python train.py --n_layer=12 --d_model=384 --n_experts=48 --experts_per_token=8 --d_expert=48 --d_shared_expert=64 --activation="reglu" --moe_layers=[0, 1, 2, 3, 4, 5, 6, 7, 8, 9, 10, 11] --router_score="softmax" --normalize_top_k=true --routed_scale=1.0 --balance_loss=0.0114 --balance_bias=false --init_std_router=0.0282 --lr_router=0.000614 --vocab_size=8192 --norm="rmsnorm" --norm_eps=1e-06 --tie_embeddings="early" --optimizer="adamw" --lr=0.00124 --beta1=0.95 --beta2=0.99 --batch_tokens=[16384, 32768] --seq_len=256 --train_tokens=292600000 --steps=12002 --dataset="wikipedia_en"
Below are experts of layer 3 (counted from 0) of a mixture-of-experts language model. Rows are named router (the router's row for the expert), down (a neuron's output weights, with its number) and show model dimensions 192-255. Each number is 200 + 40 x the weight over its row's rms, rounded and kept within 0 to 999.
After each expert's rows: "comes before" lists some tokens at least twice as common just after its tokens as in all text. This comes from a sample of Wikipedia text that the model never trained on. Tokens count by the router's weight.

# expert 36
router,197,237,206,241,232,162,245,205,183,197,226,201,280,257,173,174,159,262,192,201,211,194,133,251,191,262,219,175,263,203,203,204,213,229,199,166,230,203,228,240,270,181,157,146,239,246,224,205,217,222,243,218,201,210,230,243,166,240,225,225,139,180,249,171
down0,210,131,171,208,223,109,162,207,131,185,196,194,220,205,239,224,190,137,257,191,237,269,209,200,277,161,160,216,149,235,175,160,140,219,188,262,228,194,229,243,296,209,124,178,283,219,234,209,173,248,182,245,236,202,250,185,197,156,137,219,203,220,217,224
down1,254,245,159,116,239,233,244,257,117,253,250,133,181,193,242,193,292,187,237,228,215,205,143,116,192,169,164,215,165,186,171,165,255,261,232,233,255,274,179,186,218,151,219,271,185,192,240,201,220,249,224,236,263,153,214,254,167,225,141,253,140,217,175,198
down2,129,182,171,215,164,197,147,184,235,293,246,241,200,165,202,259,263,171,236,236,154,242,227,189,207,216,187,175,196,133,199,232,136,203,196,187,146,207,232,192,271,291,175,217,279,158,218,183,182,248,190,153,221,245,206,164,176,279,210,150,174,271,188,187
down3,245,180,284,231,188,204,212,253,236,229,224,193,233,195,192,241,145,138,259,236,236,155,111,171,193,201,226,179,129,156,181,217,206,246,198,165,205,190,165,226,220,204,217,115,133,196,203,259,210,300,253,240,325,232,200,241,198,181,157,176,226,244,195,237
down4,226,263,153,188,213,227,206,160,159,176,174,251,191,202,192,214,218,228,180,288,181,150,172,219,242,239,202,130,226,215,208,166,187,156,229,144,225,164,133,183,209,262,168,176,211,224,209,254,189,166,186,144,224,127,159,153,178,149,230,177,161,270,126,265
down5,260,209,223,205,144,159,230,170,143,192,222,204,216,209,225,193,213,220,224,206,191,234,114,158,191,213,126,160,174,257,195,252,176,214,203,338,215,127,159,201,135,191,216,182,271,194,215,208,256,193,223,190,182,202,143,262,200,215,179,239,209,171,234,158
down6,128,108,111,245,208,258,176,235,212,208,188,254,253,212,267,209,163,189,235,249,208,182,228,170,255,208,192,219,191,205,195,200,193,216,236,140,187,259,210,211,252,188,178,233,218,233,154,143,119,198,202,209,150,240,190,254,186,162,188,231,182,220,120,184
down7,251,207,227,123,236,204,226,229,136,196,177,185,186,209,218,208,184,226,246,141,223,199,259,170,217,178,178,159,217,282,192,155,166,152,226,226,139,180,219,241,147,162,216,244,210,181,174,142,290,147,162,210,171,210,146,199,169,224,241,259,183,215,252,220
down8,205,241,266,242,242,163,254,188,214,190,202,180,146,181,189,297,135,227,224,193,161,254,190,217,202,142,180,193,175,209,174,198,224,242,209,180,224,249,227,174,191,137,183,184,194,119,221,192,224,175,145,211,214,190,138,178,185,193,181,187,192,263,175,168
down9,169,159,223,209,201,179,250,193,195,146,202,191,196,208,257,158,225,167,200,178,239,247,173,130,189,189,114,220,145,202,223,208,157,176,216,233,248,217,199,223,150,200,189,220,178,248,224,102,216,145,191,211,187,214,224,281,240,142,220,260,239,186,183,170
down10,308,176,170,273,228,262,224,203,203,203,139,164,184,150,222,175,230,237,171,243,170,261,208,236,127,236,190,130,192,127,245,163,117,223,209,183,307,163,201,182,227,190,153,222,214,224,237,137,153,206,150,117,183,184,221,173,174,229,188,134,188,188,162,212
down11,202,245,205,161,252,258,186,191,166,236,200,176,212,253,189,186,181,232,134,209,226,148,233,267,161,187,179,225,186,262,193,168,197,246,222,136,240,208,195,167,181,204,243,203,202,181,97,210,225,149,139,126,146,229,166,196,216,164,224,177,266,222,156,202
comes before: " of", "s", ",", ".", " and", " in"

# expert 28
router,262,254,264,224,188,142,189,186,237,167,152,189,126,218,156,119,233,204,157,205,187,200,211,168,263,231,221,279,263,180,203,212,295,130,177,161,251,194,152,190,205,179,232,234,144,171,197,195,145,205,218,203,138,197,302,122,133,205,157,233,183,212,165,243
down0,162,247,106,190,172,197,255,146,179,211,223,223,192,150,252,228,275,248,238,229,168,176,220,199,220,200,224,196,215,165,222,117,133,162,175,126,189,273,202,232,243,187,195,158,232,232,176,178,185,175,164,153,223,162,175,259,230,223,198,193,225,261,146,184
down1,190,180,200,198,172,199,237,206,322,156,179,166,148,180,243,208,213,258,149,222,188,231,227,185,141,144,183,214,194,192,203,221,193,160,208,149,136,174,203,121,196,233,135,254,214,194,271,315,230,221,172,195,223,197,185,103,221,277,289,200,249,161,249,194
down2,224,190,189,166,193,105,174,223,157,156,209,206,197,154,201,190,198,189,142,205,260,173,195,246,213,170,149,257,257,234,162,139,164,139,234,263,260,208,222,302,192,196,187,171,262,212,235,194,226,156,158,242,237,221,189,248,222,152,145,202,248,252,124,183
down3,243,281,188,279,174,164,240,146,166,231,184,238,135,191,231,248,221,190,200,268,169,232,206,167,218,247,266,270,227,167,160,190,141,161,201,239,238,203,174,177,132,161,160,174,140,103,147,219,204,159,228,267,198,189,182,196,227,227,154,287,181,175,231,161
down4,272,143,280,220,171,186,201,278,159,153,186,252,222,181,162,197,197,183,266,209,164,266,246,135,216,185,189,216,185,149,251,165,164,212,208,205,264,191,169,188,218,136,217,236,143,180,190,215,143,156,167,189,155,262,151,163,163,247,217,177,145,232,274,217
down5,206,188,274,256,221,178,222,200,237,100,282,223,203,128,195,258,248,249,238,256,218,181,175,276,247,160,240,234,216,223,250,180,188,204,167,183,200,240,225,215,252,186,215,131,213,131,128,228,193,228,173,200,216,201,166,224,168,181,165,144,213,180,215,191
down6,235,211,255,271,200,201,193,248,230,282,211,219,209,210,165,192,160,152,171,169,178,208,175,194,230,217,292,154,199,136,245,264,195,223,151,268,299,225,219,239,220,257,219,199,249,182,174,152,207,166,208,234,159,231,237,176,180,210,130,178,165,201,184,161
down7,270,236,173,150,137,141,268,230,117,191,247,256,221,195,287,196,214,231,203,195,194,172,227,193,190,122,191,159,166,229,228,171,242,137,183,244,198,185,252,171,128,150,196,229,191,134,209,187,215,163,243,163,181,223,239,210,220,186,218,178,225,143,206,228
down8,195,204,221,175,186,90,199,277,171,128,222,215,244,228,201,145,188,197,230,198,150,192,204,165,155,188,135,161,210,223,132,184,141,190,243,177,235,186,96,150,247,197,194,170,266,164,214,194,209,199,210,230,277,223,173,234,205,269,250,128,226,150,200,222
down9,193,181,203,136,202,140,189,204,205,193,209,186,176,201,160,145,274,214,230,178,262,171,209,211,296,183,275,196,180,244,241,260,208,203,162,204,231,255,200,239,211,209,209,258,205,220,219,191,233,212,262,192,210,228,189,158,250,193,239,129,294,251,165,261
down10,229,139,188,129,167,179,216,231,158,202,199,198,213,198,259,171,189,195,199,250,225,295,175,128,174,262,184,163,180,177,175,94,170,239,259,223,179,187,169,214,133,175,213,221,148,259,242,181,184,160,226,188,209,201,233,183,256,143,152,212,182,260,138,179
down11,189,175,220,214,231,153,217,159,165,202,224,216,250,186,224,185,215,244,214,169,185,202,192,162,93,198,164,177,224,229,258,267,183,188,170,179,229,180,210,207,185,188,163,180,145,191,166,97,193,221,205,148,145,170,249,177,229,239,178,156,127,138,275,186
comes before: "\n", " |", "-", "|", "8", " The"

# expert 22
router,187,257,202,245,226,172,154,231,236,126,224,206,178,235,218,151,131,224,234,199,232,251,164,277,200,285,197,161,208,174,199,167,242,234,207,128,183,212,157,147,269,210,199,221,260,287,171,141,172,218,162,184,208,154,158,223,253,229,184,145,183,261,256,195
down0,223,115,233,184,184,232,132,287,195,175,194,203,252,206,275,193,232,261,211,221,123,169,252,218,213,198,177,163,158,179,224,212,169,122,236,157,209,148,151,222,243,235,261,160,224,126,173,233,170,184,182,219,219,214,236,233,167,116,233,138,220,188,114,229
down1,133,243,187,198,121,199,239,104,190,184,183,151,228,225,204,174,235,194,217,222,117,201,214,207,190,236,223,216,347,183,222,198,170,297,185,177,173,203,232,156,165,228,193,134,226,171,209,222,121,174,221,237,156,112,169,142,209,198,192,276,214,188,118,198
down2,246,267,268,250,164,184,267,200,155,183,226,165,205,177,186,176,155,254,247,191,189,173,235,172,230,200,194,272,238,220,192,173,249,211,233,245,262,103,251,194,173,193,173,172,156,197,141,196,236,209,173,201,197,160,210,226,236,178,249,240,187,196,200,153
down3,237,200,176,235,172,194,153,153,207,168,223,204,114,169,213,224,169,147,144,279,225,167,133,171,255,184,188,209,171,110,189,248,245,198,196,217,186,197,193,208,246,185,193,190,224,184,188,199,197,240,157,187,231,195,154,132,170,244,156,208,124,252,211,209
down4,288,205,154,235,155,175,208,129,285,172,183,123,124,139,190,168,205,107,195,223,126,252,177,260,199,212,129,145,219,166,174,203,165,181,181,199,189,240,161,202,247,209,232,220,254,217,273,143,203,343,281,243,177,197,213,125,124,181,269,201,148,237,208,248
down5,214,123,240,165,248,228,191,185,165,193,214,193,152,150,244,197,183,211,165,159,252,223,195,204,199,203,223,248,186,104,148,220,194,199,183,171,245,254,234,179,254,247,167,189,152,221,174,195,240,218,136,198,226,218,204,215,270,143,183,213,138,278,214,163
down6,204,191,249,229,187,160,248,262,207,172,224,150,126,258,223,231,232,223,242,164,178,197,249,104,213,253,181,263,197,216,272,248,233,261,185,264,182,157,227,249,161,230,252,151,194,196,235,214,212,285,161,246,212,181,225,206,194,188,196,191,229,202,222,186
down7,275,169,152,209,114,233,201,200,282,218,160,280,227,285,219,224,134,172,192,255,119,147,262,192,144,114,217,157,205,206,229,211,262,216,203,275,214,208,217,205,174,199,166,155,169,318,197,163,307,212,158,218,283,179,282,201,232,205,249,224,188,232,137,137
down8,216,199,175,110,228,207,162,209,142,156,161,154,184,222,159,161,188,139,246,131,272,181,183,186,179,207,199,143,196,215,252,259,169,103,139,249,162,222,170,174,199,236,186,268,242,217,193,139,174,196,136,165,200,232,134,189,188,196,230,147,239,188,193,147
down9,180,179,205,196,196,247,257,195,264,199,224,243,247,304,160,237,208,232,147,158,250,218,224,174,200,232,165,118,172,170,207,169,220,237,192,156,254,211,199,160,181,142,173,153,225,227,200,200,183,232,97,115,158,194,230,207,177,195,233,187,287,259,288,261
down10,179,231,146,176,137,250,204,232,239,196,229,277,183,175,165,220,157,133,192,259,198,153,235,208,141,209,175,134,237,150,211,180,206,184,176,223,153,200,169,184,246,226,186,205,202,215,187,224,220,211,121,254,200,185,196,258,238,213,223,222,126,206,157,202
down11,203,142,149,205,209,215,227,242,181,209,219,215,159,209,193,201,135,270,196,260,226,164,249,159,223,226,214,160,108,268,233,150,193,213,219,201,169,152,211,238,164,183,235,195,100,160,140,163,203,132,205,197,236,210,195,164,196,232,185,201,215,183,186,167
comes before: " of", "s", "ing", "ed", " was", " for"

# expert 14
router,130,138,233,189,311,235,235,135,248,224,235,179,212,185,182,143,140,246,179,273,175,192,135,288,146,276,300,216,251,209,214,196,143,249,225,149,276,209,254,154,132,143,202,259,233,205,219,258,193,211,177,203,241,210,203,199,138,227,243,126,201,130,249,177
down0,161,187,196,147,178,194,230,200,193,185,198,210,170,197,185,180,178,215,246,228,198,180,183,265,203,215,234,233,221,144,205,261,172,200,177,200,179,178,153,183,287,227,151,201,233,181,233,228,160,269,237,209,179,241,205,205,180,114,189,142,228,167,244,256
down1,177,235,194,173,199,120,170,190,183,194,198,151,278,156,194,177,225,177,187,271,210,204,219,273,169,188,264,199,159,198,188,226,245,227,208,224,126,196,243,175,184,181,158,222,167,245,173,216,172,215,210,181,214,185,140,145,259,273,136,233,260,179,275,223
down2,149,192,249,104,246,224,163,240,215,164,197,154,147,185,284,126,200,145,202,175,232,164,191,270,149,187,181,181,196,209,249,116,280,139,161,183,192,184,177,237,165,238,208,209,173,256,184,214,186,193,176,190,228,181,238,275,213,172,215,167,204,191,184,171
down3,307,133,192,211,238,222,220,118,239,227,236,262,236,202,173,233,176,226,215,227,133,249,209,201,160,173,211,255,272,245,190,285,150,258,218,230,135,219,203,218,209,155,255,164,202,185,267,200,194,207,241,319,217,243,254,201,196,154,278,210,260,167,171,157
down4,146,99,115,221,145,185,224,235,188,173,156,172,176,202,196,219,241,159,234,173,291,186,199,207,230,260,202,175,208,149,196,256,222,199,172,218,245,201,171,155,127,261,122,170,148,180,197,285,213,258,156,248,256,236,198,227,198,160,152,179,221,243,192,286
down5,217,189,207,162,163,171,302,186,184,204,121,208,190,242,201,149,160,216,207,198,210,256,201,198,235,141,134,220,216,236,258,246,208,310,190,188,200,126,204,233,197,200,222,164,255,120,198,247,315,239,177,207,174,137,103,238,211,172,206,213,218,134,224,222
down6,191,143,230,197,177,206,187,227,256,224,183,264,195,189,151,246,114,197,238,177,244,190,264,246,55,163,216,186,219,268,272,146,203,194,190,139,216,193,192,210,167,244,175,213,141,215,226,228,217,181,99,189,216,210,227,177,166,173,277,242,142,217,172,149
down7,226,186,193,185,150,198,187,245,134,160,234,98,210,158,196,138,203,176,185,220,200,202,142,192,192,221,202,188,173,201,182,186,143,153,170,240,198,249,209,205,234,214,229,140,213,264,217,167,158,224,176,177,157,202,278,184,259,216,146,200,188,194,243,237
down8,214,241,247,149,182,172,193,215,102,203,163,210,155,225,216,154,196,184,195,180,248,167,215,207,140,222,221,237,146,223,222,138,192,227,196,239,146,187,219,210,150,234,196,227,188,219,222,147,165,148,257,171,190,267,149,172,241,204,138,120,209,188,168,261
down9,182,274,199,199,270,241,187,144,192,203,180,290,205,200,262,265,114,216,233,269,136,89,249,243,132,124,215,165,184,221,245,269,188,250,204,179,247,206,158,259,216,229,218,217,228,145,276,158,201,159,152,198,186,171,167,195,134,163,256,217,184,166,191,186
down10,186,215,248,208,145,195,171,282,252,244,189,246,221,237,240,248,258,165,212,226,177,246,222,220,189,164,167,150,176,254,216,243,161,171,197,195,180,161,262,170,138,162,147,242,280,160,179,156,223,234,160,177,199,171,147,195,222,172,121,203,183,219,240,163
down11,184,163,221,243,202,302,155,203,189,279,222,169,219,169,171,208,221,174,221,168,161,109,192,128,181,194,236,189,227,158,227,214,227,164,198,190,190,276,239,185,199,200,189,217,187,169,173,194,152,216,148,232,204,243,216,206,215,168,163,168,180,275,189,222
comes before: " the", "\n", ":", " \"", " The", " a"

# expert 29
router,187,198,170,257,236,137,99,185,248,167,214,243,189,229,197,161,216,166,220,194,104,271,193,178,228,173,193,200,310,222,145,204,203,274,209,180,174,185,186,205,266,201,177,249,229,229,210,180,236,200,179,205,205,141,207,232,180,228,208,158,211,158,244,175
down0,165,169,219,219,280,252,198,229,226,179,256,225,257,195,166,165,206,176,172,161,196,145,181,154,223,140,218,160,198,241,149,190,205,210,193,131,130,254,207,168,236,236,254,154,200,196,166,154,178,221,229,214,222,209,195,287,191,218,202,90,175,204,146,228
down1,226,185,164,176,117,162,241,224,260,189,237,163,134,225,193,205,165,191,183,192,205,274,144,267,174,213,167,185,217,177,228,208,168,179,213,237,212,261,170,157,223,247,141,236,237,196,149,258,169,255,197,190,213,238,145,105,183,155,189,192,185,213,179,211
down2,220,230,245,228,246,261,223,238,200,259,200,124,198,171,183,171,231,212,214,161,220,156,218,242,78,201,223,212,235,240,200,223,118,212,191,286,183,205,201,268,188,233,107,250,176,92,188,190,237,113,275,162,194,192,209,164,227,208,185,211,302,202,241,212
down3,226,207,207,193,144,234,235,184,161,165,132,243,183,251,64,217,156,216,213,287,159,157,207,237,182,223,225,159,249,286,250,233,239,163,217,190,225,257,206,177,244,234,254,192,166,183,235,246,179,231,138,229,157,172,167,143,140,214,158,179,270,232,189,222
down4,150,158,157,183,236,195,148,202,289,233,232,174,193,198,216,223,143,200,196,202,209,110,205,205,202,138,240,150,237,266,198,161,199,175,208,155,207,213,138,184,208,182,205,207,137,234,170,152,177,166,247,177,114,158,193,183,187,236,238,184,217,163,149,242
down5,244,188,256,142,204,234,227,228,142,152,194,235,173,149,232,180,215,210,174,68,179,173,249,195,154,179,286,220,234,196,141,150,247,199,202,183,163,183,179,240,107,177,181,179,188,157,235,230,252,203,220,85,194,250,208,246,306,268,190,161,166,205,259,214
down6,232,232,190,226,236,167,248,156,267,110,231,192,174,206,142,168,232,199,182,129,159,231,188,229,277,244,240,193,228,210,217,237,197,204,184,201,185,279,161,129,282,230,191,187,176,290,211,223,215,253,158,233,203,200,213,176,78,215,143,232,178,268,246,160
down7,193,229,138,275,213,230,227,239,161,136,196,217,239,139,226,153,155,189,162,237,204,128,137,170,232,194,193,205,257,167,163,262,222,220,185,209,191,202,210,176,189,212,212,205,227,269,220,240,194,237,286,241,250,112,199,220,241,209,181,207,161,183,168,184
down8,185,230,250,193,190,206,256,158,193,191,216,203,185,253,246,203,146,199,192,129,185,203,199,260,174,281,162,181,221,266,172,184,162,201,177,164,206,206,209,207,131,182,143,229,213,220,232,261,223,170,169,211,153,131,168,208,202,240,180,172,181,212,186,128
down9,153,239,230,160,154,188,142,166,248,165,226,155,189,173,182,184,270,130,182,217,250,230,102,203,220,195,170,169,176,187,180,215,176,176,183,187,236,133,198,159,202,201,251,254,239,228,149,201,201,195,232,227,284,203,150,201,165,255,210,212,207,165,209,219
down10,171,208,247,173,221,143,197,215,171,204,222,255,223,183,263,249,238,256,239,167,149,196,245,235,172,194,255,171,121,212,115,212,147,216,210,256,130,229,192,136,196,228,251,213,174,204,173,183,252,226,187,163,161,229,241,225,253,192,174,202,308,231,205,209
down11,254,200,114,202,203,183,129,261,193,191,131,228,189,149,184,231,135,184,222,205,189,212,187,160,150,186,165,235,198,235,190,238,231,198,212,158,213,300,222,213,185,195,226,172,221,254,232,114,187,107,126,250,162,238,203,211,205,164,165,267,201,165,197,225
comes before: "s", " of", ",", ".", ":", " in"

# expert 3
router,210,230,195,171,109,194,232,206,215,201,205,156,190,272,142,151,186,165,175,148,147,204,147,188,176,219,240,188,253,148,186,241,217,236,190,280,203,169,214,178,219,190,224,171,193,143,253,196,221,128,280,222,203,105,184,190,107,212,100,207,147,191,207,162
down0,281,220,192,119,156,147,273,233,235,177,184,234,272,201,194,116,232,213,235,199,153,226,252,226,194,188,241,236,193,222,162,238,196,240,189,174,180,195,163,237,139,300,194,218,135,205,143,169,241,228,248,292,225,180,203,178,196,134,180,200,154,171,179,265
down1,230,187,65,186,180,221,220,174,134,244,230,198,184,161,192,181,210,190,239,185,84,171,150,208,140,254,206,218,260,215,193,176,217,189,176,215,139,163,233,196,137,136,184,185,209,250,166,222,180,243,157,155,151,172,150,165,203,188,169,160,204,168,233,205
down2,210,183,221,203,194,264,190,224,178,229,211,153,122,192,168,186,213,221,219,201,142,240,253,163,141,210,268,207,195,191,215,169,210,280,199,133,174,150,232,200,202,233,265,246,211,246,211,308,133,311,167,178,225,181,240,173,221,188,266,186,196,192,164,268
down3,258,256,206,217,253,241,176,223,161,211,186,177,195,182,248,223,306,177,254,223,183,160,148,140,279,172,162,180,198,230,189,222,179,220,154,220,210,174,201,265,233,216,140,225,236,235,140,177,271,138,262,269,192,157,155,209,148,219,198,158,188,177,193,210
down4,211,180,245,224,181,195,142,207,231,183,182,164,136,140,198,210,234,189,227,214,193,229,278,227,182,171,226,134,126,167,216,234,265,276,155,166,209,205,167,146,199,271,258,177,211,296,219,195,189,320,221,172,197,182,206,187,197,214,276,216,178,185,200,194
down5,196,174,179,198,243,203,164,173,282,209,323,268,229,223,188,258,222,283,213,144,172,142,259,188,162,136,206,205,251,267,193,165,199,127,210,119,206,244,237,230,148,274,112,159,215,204,179,184,202,170,202,229,171,215,212,220,243,213,208,215,217,168,238,205
down6,158,233,234,163,163,213,214,226,189,199,179,201,148,170,185,216,164,152,226,173,250,229,223,157,150,276,193,99,174,65,180,227,253,186,160,168,164,178,217,254,171,273,226,135,209,177,189,217,245,258,223,240,258,240,210,234,199,218,146,209,199,192,196,262
down7,278,189,190,188,113,150,195,260,268,234,278,227,234,179,219,120,163,218,212,237,196,217,191,119,274,204,196,251,238,185,177,202,151,168,228,204,133,252,168,182,271,220,166,210,189,199,292,290,140,173,273,180,223,210,180,209,239,196,165,207,223,229,277,204
down8,207,145,240,198,207,141,186,234,178,123,170,222,138,163,130,130,188,209,65,187,219,234,212,213,203,254,166,146,191,181,240,160,157,236,199,187,221,180,158,315,162,277,266,164,234,223,171,223,206,180,207,241,197,197,165,155,214,179,153,177,228,212,303,302
down9,249,227,197,155,182,162,196,200,139,177,243,267,201,183,185,134,209,217,180,118,220,216,171,227,198,180,179,214,215,158,191,196,139,124,209,242,208,158,200,206,137,192,129,189,228,172,206,80,166,102,157,256,230,233,147,227,212,207,226,253,201,215,212,140
down10,124,168,322,186,231,181,244,181,236,107,235,175,147,162,223,236,205,234,169,195,202,232,253,205,199,184,221,217,169,172,259,156,212,247,242,202,262,243,143,142,164,244,256,190,179,140,247,154,209,202,258,210,223,277,205,219,294,165,138,232,233,255,239,166
down11,249,159,191,165,224,240,158,161,163,199,228,247,234,191,154,210,219,220,153,224,215,147,208,235,157,99,194,246,254,226,208,198,138,174,239,188,173,178,206,225,264,196,194,239,207,122,209,125,152,179,181,215,182,185,179,216,163,177,222,217,171,188,185,113
comes before: ",", ".", " of", " and", " in", " ("

# expert 44
router,175,197,212,142,238,266,174,206,244,162,188,162,207,153,197,210,207,148,182,242,148,142,163,147,182,191,229,221,270,143,266,159,142,193,206,121,171,175,275,226,153,203,157,172,122,150,189,278,154,196,227,280,230,252,146,207,203,196,210,182,219,175,248,183
down0,192,159,248,227,189,187,188,293,260,208,246,208,198,159,325,246,176,242,207,158,178,259,152,235,172,227,157,223,179,179,186,251,214,184,162,200,217,285,196,156,89,206,197,218,273,191,166,229,256,194,135,223,191,193,153,162,104,216,252,237,208,216,205,209
down1,200,165,170,214,175,224,220,172,168,223,281,211,123,162,195,242,157,229,221,146,211,250,162,244,179,231,215,262,162,157,155,153,171,228,213,229,221,152,277,191,226,158,209,216,234,240,230,181,215,202,139,211,145,209,230,242,143,225,154,191,265,257,273,206
down2,239,224,193,229,182,225,180,228,210,224,206,220,184,181,277,268,157,219,175,210,202,228,113,212,215,199,193,207,206,148,224,221,171,237,169,148,209,257,190,169,186,167,184,243,176,137,183,249,186,214,152,253,199,159,244,177,157,271,158,193,134,199,170,212
down3,174,290,210,201,224,218,162,177,197,239,220,210,218,143,238,158,179,228,208,236,289,167,205,267,208,152,172,262,141,171,222,191,212,288,188,201,191,237,216,242,205,214,185,174,204,178,203,222,156,176,206,210,229,214,249,122,133,191,167,228,229,166,155,197
down4,231,169,203,230,184,235,179,261,235,224,224,252,218,244,165,234,162,238,198,159,157,193,214,147,257,190,197,264,183,189,153,137,188,174,215,179,215,190,290,244,208,273,192,182,162,180,158,229,186,227,134,223,188,174,207,209,160,260,261,200,172,190,164,202
down5,170,179,233,148,101,169,151,234,195,239,244,228,228,201,196,161,193,190,220,179,205,265,174,199,211,199,124,200,155,170,218,135,232,155,244,234,241,155,298,166,91,221,184,232,309,188,131,219,190,166,259,175,220,196,231,155,212,198,211,208,245,233,235,201
down6,192,222,164,261,214,240,168,171,216,199,248,226,231,146,250,276,195,183,152,218,265,220,186,246,224,139,159,202,157,222,225,204,201,229,156,128,228,216,180,191,220,166,261,178,156,125,194,175,258,240,149,185,194,189,209,209,198,183,223,232,202,197,189,194
down7,97,213,246,157,187,151,221,216,206,186,200,189,156,194,186,142,196,114,182,182,235,129,214,196,186,191,151,158,149,206,139,169,240,228,215,241,210,286,171,245,252,98,271,176,273,126,234,180,293,175,221,208,290,207,181,161,163,222,237,150,177,207,184,257
down8,227,183,227,198,110,235,165,230,224,190,173,223,164,212,220,167,226,198,200,171,218,280,226,192,235,209,252,183,241,227,175,237,190,236,168,137,166,172,169,150,178,195,215,207,136,230,147,259,185,253,224,292,128,241,210,237,240,204,182,217,164,241,222,155
down9,270,180,151,188,184,274,187,217,155,246,208,202,135,138,214,250,242,201,144,153,234,175,255,209,211,210,206,197,196,184,224,159,229,224,230,176,207,200,258,168,173,182,243,231,184,250,150,168,208,126,122,206,132,195,223,221,222,190,213,227,211,225,101,121
down10,262,190,160,227,216,264,135,204,208,202,209,221,179,186,182,255,197,184,277,214,159,141,184,155,219,202,171,218,202,252,268,183,322,196,226,199,173,209,191,171,200,169,133,213,189,282,227,199,149,173,250,207,224,168,205,224,196,237,220,208,223,220,251,169
down11,221,167,309,209,143,186,231,171,235,234,283,204,141,179,245,201,169,176,175,213,222,230,229,213,212,242,212,201,180,152,166,216,194,154,207,228,237,217,274,212,150,197,185,175,252,189,155,180,236,227,169,319,242,172,194,194,157,153,140,275,227,176,227,180
comes before: " the", " ", " a", " he", " and", " his"

# expert 46
router,199,203,208,168,247,196,173,134,147,207,223,219,227,176,175,182,131,213,147,265,242,227,170,206,232,157,230,200,231,244,140,214,193,142,159,123,155,221,167,245,163,193,171,187,232,182,246,218,167,164,197,195,209,181,264,191,210,137,264,226,236,265,179,304
down0,203,176,166,206,193,170,252,225,167,225,157,301,196,189,170,146,329,195,175,252,216,215,167,251,225,236,246,248,154,232,255,223,190,177,184,227,188,265,210,141,148,162,224,214,175,243,267,145,166,244,282,188,198,192,146,239,128,263,290,133,223,155,131,174
down1,159,233,168,197,172,197,233,198,240,184,211,163,164,238,119,205,206,214,161,172,200,167,201,220,212,152,228,169,195,197,217,268,188,167,240,203,192,260,161,180,209,298,195,121,222,224,167,152,172,215,208,181,256,250,250,216,233,190,192,222,197,209,271,176
down2,167,229,208,163,183,213,228,171,205,226,160,200,196,192,205,119,175,182,146,239,237,251,79,228,167,178,166,191,322,215,199,178,237,244,187,181,235,168,114,198,198,238,209,245,129,177,233,267,147,264,198,209,204,162,258,243,130,197,208,179,243,250,103,278
down3,197,129,194,204,194,122,166,159,232,195,293,174,232,262,320,189,215,202,218,163,118,182,238,186,197,212,186,231,146,222,264,193,232,153,235,194,128,192,174,211,209,137,249,187,236,181,150,180,136,192,221,161,193,258,204,195,251,164,164,221,198,181,208,136
down4,251,301,213,172,175,186,191,287,227,290,226,164,205,263,136,195,219,179,225,158,200,145,195,252,235,183,168,190,136,229,155,228,225,218,170,198,248,167,242,252,182,269,183,205,150,246,181,158,195,280,199,186,237,167,201,165,168,265,181,200,167,193,203,200
down5,159,143,215,213,125,191,190,183,202,167,202,221,160,219,180,143,165,128,228,215,142,179,173,250,233,204,212,193,186,192,201,179,131,195,203,167,178,189,224,195,155,202,149,197,215,164,228,258,211,171,187,129,168,144,231,192,168,206,282,210,183,219,257,251
down6,235,222,203,176,172,198,182,168,237,176,237,182,135,183,204,183,191,229,211,237,184,178,302,216,184,230,257,180,211,214,266,238,160,277,141,150,167,252,226,132,148,193,210,204,237,187,218,199,176,193,215,152,175,144,271,226,216,248,201,191,203,142,214,192
down7,252,238,144,207,191,157,200,172,145,234,153,263,140,197,186,202,182,225,202,191,191,164,142,127,161,143,160,209,196,262,147,288,205,213,180,206,236,254,232,236,228,183,156,177,206,201,249,248,234,274,130,211,219,147,206,185,276,261,171,111,229,127,202,193
down8,212,214,180,203,206,193,284,167,252,233,254,146,308,245,221,197,246,243,192,227,199,257,187,163,223,248,224,174,224,274,253,219,219,180,199,199,154,165,239,197,171,193,224,184,163,179,230,149,196,233,225,190,204,202,169,178,207,239,131,231,178,163,196,198
down9,220,222,178,233,254,220,229,217,287,200,181,105,166,216,160,219,261,208,210,226,206,216,254,203,213,162,181,151,224,201,215,225,229,178,163,151,170,159,266,193,154,113,116,272,132,196,208,178,216,229,209,222,221,212,247,109,229,218,180,191,230,153,137,149
down10,176,206,159,155,261,181,206,155,247,137,215,168,201,290,249,162,217,228,182,202,183,204,111,164,201,257,278,246,205,153,180,259,257,229,190,189,206,239,240,187,190,233,233,212,204,203,193,159,125,182,127,187,205,277,176,278,210,241,250,171,238,185,150,118
down11,187,200,217,170,228,239,207,168,204,138,197,238,167,181,187,215,206,160,259,196,205,187,224,180,200,242,245,283,225,277,106,139,240,209,221,212,179,242,167,198,204,170,150,196,156,177,248,137,164,172,177,218,127,230,261,183,235,146,150,157,94,243,181,245
comes before: "0", "s", "9", "ed", "t", "ing"